{"num_hidden_layers": 11, "hidden_size": 160, "n_experts": 128, "experts_per_token": 2, "d_expert": 128, "d_shared_expert": 128, "hidden_act": "squared_relu", "moe_layers": [0, 1, 2, 3, 4, 5, 6, 7, 8, 9, 10], "router_score": "sigmoid", "normalize_top_k": false, "routed_scale": 1.0, "balance_loss": 0.000395, "balance_bias": true, "router_logit_norm": 2.0, "init_std_router": 0.0153, "lr_router": 0.00123, "vocab_size": 2048, "norm": "rmsnorm", "norm_eps": 1e-06, "tie_word_embeddings": true, "optimizer": "muon_variant", "learning_rate": 0.0109, "batch_tokens": [65536, 131072, 262144, 524288], "max_seq_len": 512, "train_tokens": 591800000, "max_steps": 7180, "dataset": "wikipedia_en"}
Below are experts of layer 6 (counted from 0) of a mixture-of-experts language model. Rows are named up (a neuron's input weights, with its number), down (a neuron's output weights, with its number) and show model dimensions 0-159. Each number is 50 + 10 x the weight over its row's rms, rounded and kept within 0 to 99.
Before each expert's rows: "comes after" lists some tokens at least twice as common just before its tokens as in all text. This comes from a sample of Wikipedia text that the model never trained on. Tokens count by the router's weight.

# expert 20
comes after: "S", "A", "F", "E", " F", " U"
up0:52 40 86 51 47 57 56 59 51 50 53 50 27 39 45 47 63 42 53 48 62 41 55 43 40 58 45 47 37 43 51 49 38 74 50 59 27 54 58 49 38 43 64 67 45 53 63 55 43 44 35 45 47 55 59 38 67 30 51 36 29 48 48 53 56 44 44 42 54 41 51 50 45 45 36 54 41 51 38 38 43 51 54 45 47 48 66 31 65 41 55 51 52 54 47 47 53 71 40 55 53 45 46 54 46 46 57 48 62 63 50 34 68 65 56 48 46 51 39 68 47 35 35 45 55 59 40 69 71 55 65 35 47 68 59 53 61 62 47 53 60 54 59 56 45 53 61 38 58 61 46 36 40 63 51 44 46 47 38 49
down0:42 68 51 43 46 62 52 47 65 40 59 56 53 28 42 54 60 52 46 48 68 45 52 47 37 60 47 51 57 75 43 66 60 47 53 40 60 53 52 38 51 64 49 71 50 44 43 46 48 57 57 58 49 52 53 46 45 61 53 47 68 44 58 37 33 51 61 63 47 74 48 56 50 44 26 58 72 57 51 58 38 41 39 53 61 45 48 50 59 44 41 31 74 57 38 45 38 54 56 44 46 26 54 52 57 52 44 53 48 48 49 48 56 56 42 45 50 68 32 47 54 62 55 43 43 58 68 55 52 63 43 52 55 39 58 52 52 59 47 48 61 65 39 55 57 57 49 50 78 52 53 52 54 35 50 58 67 50 66 80

# expert 45
comes after: ",", "s", " well", " 2002", "er", ")"
up0:65 61 50 54 43 52 51 37 60 74 50 57 47 45 36 45 61 56 46 20 58 50 57 39 36 50 53 64 50 44 50 50 36 56 48 60 40 43 73 56 51 56 47 39 49 79 54 47 57 60 46 46 38 43 56 55 37 54 55 45 65 44 75 59 52 54 40 30 53 52 42 41 50 55 50 49 63 62 45 57 25 38 57 58 34 45 41 46 53 26 41 38 41 39 51 49 43 69 47 45 50 61 35 53 28 38 48 51 55 70 56 51 44 37 69 48 60 57 51 46 57 43 45 65 51 69 55 59 46 49 52 47 53 62 49 48 56 63 39 49 52 39 67 44 57 43 47 59 41 62 57 32 40 42 52 43 53 55 63 47
down0:45 57 41 50 25 37 67 48 53 44 19 50 33 54 52 46 48 49 43 54 27 51 45 41 43 65 42 51 53 45 42 56 52 37 43 40 57 55 53 62 32 48 43 44 62 41 41 36 48 65 61 49 55 45 62 50 55 45 56 63 42 33 70 40 41 39 51 49 46 63 50 46 55 49 39 60 62 66 54 47 39 42 54 36 50 62 50 53 45 44 46 43 55 44 61 56 40 56 42 48 47 39 42 64 54 46 27 46 52 45 36 60 43 34 45 60 52 60 45 45 33 66 75 49 54 74 42 43 66 46 62 51 45 54 72 51 38 54 46 42 48 46 57 26 42 61 40 47 55 58 57 36 62 37 64 44 50 54 61 56

# expert 26
comes after: " G", " de", " b", " a", " A", " O"
up0:54 35 58 54 42 43 71 37 44 66 64 67 51 45 45 64 50 47 58 47 63 53 46 56 48 47 54 49 49 42 51 43 46 42 44 60 58 58 54 67 33 37 38 65 56 61 43 62 46 66 42 41 55 57 64 67 49 54 44 39 65 52 43 28 47 54 49 28 47 53 59 58 44 41 32 51 50 47 39 38 37 60 58 66 28 38 35 43 53 51 40 50 48 45 64 40 44 47 66 52 58 47 44 38 36 45 66 49 66 56 42 44 59 50 57 42 54 46 48 67 47 49 49 54 37 59 44 52 49 47 53 57 64 48 68 74 58 64 57 48 67 39 54 30 26 47 64 47 43 49 53 59 60 36 49 45 53 32 36 51
down0:50 42 45 49 39 54 65 58 31 51 35 62 67 40 49 72 55 51 48 53 50 61 40 55 53 63 48 32 51 65 48 59 54 46 33 39 42 41 57 22 34 42 73 33 60 30 41 50 67 35 50 52 40 33 47 40 40 44 41 54 43 42 66 36 53 52 65 66 58 65 56 50 59 52 34 51 64 44 55 50 52 57 64 43 57 44 62 35 57 56 62 59 53 41 34 46 50 40 57 52 32 46 61 44 50 64 46 52 63 30 37 56 68 43 44 36 48 33 44 42 47 55 59 41 45 56 39 43 43 51 59 49 55 44 57 61 56 50 66 52 40 56 47 38 53 34 51 48 59 31 46 59 41 45 47 48 46 58 54 54

# expert 107
comes after: "\n", " ", " Born", "/", "–", " name"
up0:49 48 54 54 58 35 56 65 56 53 69 73 39 47 45 46 46 44 71 48 53 49 55 43 49 41 52 51 27 42 51 52 33 50 37 52 40 58 58 46 34 32 47 57 63 48 42 52 58 55 54 48 55 77 61 44 42 51 36 45 41 49 58 36 35 58 44 51 54 42 51 41 42 53 46 54 51 55 38 57 53 50 67 51 39 48 40 46 66 39 48 37 43 40 49 35 66 39 48 52 55 42 76 30 56 60 42 21 50 75 40 51 58 52 52 57 48 62 55 56 58 44 36 43 45 49 37 66 58 64 51 53 44 48 36 59 61 61 42 42 49 54 36 33 50 46 53 46 42 56 63 42 57 55 63 49 41 21 42 55
down0:48 49 47 30 46 55 84 51 49 36 40 51 46 54 57 54 47 43 43 50 63 64 34 49 61 74 56 49 33 52 60 41 45 50 45 66 58 52 44 31 41 57 44 56 46 47 44 46 61 60 48 60 59 40 42 49 40 82 56 51 35 49 50 47 27 53 54 59 60 52 60 47 43 48 41 58 49 54 40 51 45 41 45 59 61 58 58 55 76 43 49 53 58 52 51 40 48 40 55 59 47 46 47 47 67 60 45 67 53 42 54 48 52 54 39 66 46 63 38 41 42 63 52 56 51 38 49 62 47 38 58 47 55 52 37 48 30 45 33 31 52 45 26 27 39 29 45 60 51 50 41 55 40 54 43 45 67 61 42 58

# expert 65
comes after: " A", " a", "c", "A", "ing", " re"
up0:55 39 73 49 55 51 61 44 56 42 65 47 26 52 46 50 60 56 55 43 46 50 47 55 64 39 56 63 45 46 57 54 42 67 44 49 33 69 50 62 45 31 39 60 49 37 47 58 50 53 43 58 70 47 49 50 50 65 41 37 60 50 36 49 53 51 57 27 44 53 50 59 63 53 45 42 57 67 47 56 30 54 65 46 34 59 45 58 50 44 40 44 38 50 57 64 59 56 51 42 43 35 37 47 37 35 34 40 53 47 45 62 67 50 53 54 38 51 40 68 47 32 33 44 53 58 34 51 42 70 50 55 50 60 49 53 59 57 41 45 59 66 61 61 32 39 59 51 49 56 48 53 45 64 74 55 51 27 34 49
down0:54 63 37 41 45 44 55 55 66 32 39 60 64 42 50 75 50 46 58 35 40 74 38 50 61 69 49 46 36 52 44 46 60 45 47 44 69 41 63 52 47 34 56 46 52 49 52 48 51 50 46 56 32 40 40 58 46 58 40 54 41 48 59 43 47 53 54 38 60 55 48 51 34 53 45 38 48 49 52 41 49 42 60 41 36 44 44 45 66 43 57 51 53 55 34 35 38 47 38 51 38 60 36 61 56 47 42 32 55 49 51 55 32 39 49 48 49 43 36 33 34 50 65 47 36 50 44 20 52 39 65 53 47 39 47 55 47 44 35 72 50 51 41 30 33 40 55 36 60 57 50 57 44 66 36 38 42 58 59 59

# expert 61
comes after: " ex", " Ch", " ch", "ch", "im", "c"
up0:45 55 51 45 55 49 61 42 42 59 64 52 40 46 41 45 56 46 51 48 57 48 51 53 58 43 48 62 23 37 44 55 32 65 56 62 42 58 52 67 50 41 49 59 52 65 52 50 67 52 45 50 70 57 46 62 40 57 46 53 54 58 35 50 49 63 53 44 44 42 48 33 55 34 50 40 45 56 45 51 64 64 72 62 34 48 43 47 74 43 53 32 48 44 59 40 49 53 40 49 61 31 40 42 47 58 48 34 42 41 40 47 56 50 54 48 56 57 80 53 55 52 42 52 26 54 45 63 62 57 53 60 82 44 27 66 69 52 43 58 58 50 54 31 41 40 48 45 56 38 60 52 52 31 56 55 55 46 48 53
down0:40 43 53 57 42 57 43 44 41 45 31 63 57 39 41 59 60 65 40 40 47 66 33 44 58 66 74 46 46 72 29 50 55 53 41 51 62 50 54 39 37 42 44 60 55 61 29 44 57 53 36 60 61 46 48 41 51 50 54 38 36 56 56 47 50 64 53 53 58 59 43 41 60 55 44 56 71 59 54 47 60 52 51 43 47 56 37 43 49 51 64 63 52 60 37 49 46 39 57 49 30 52 51 52 45 63 47 53 66 31 28 66 40 46 51 48 57 60 53 50 50 70 66 45 46 51 52 47 57 38 46 51 53 59 52 78 57 55 54 59 70 56 51 49 40 50 48 80 59 54 50 64 54 52 54 63 59 71 57 53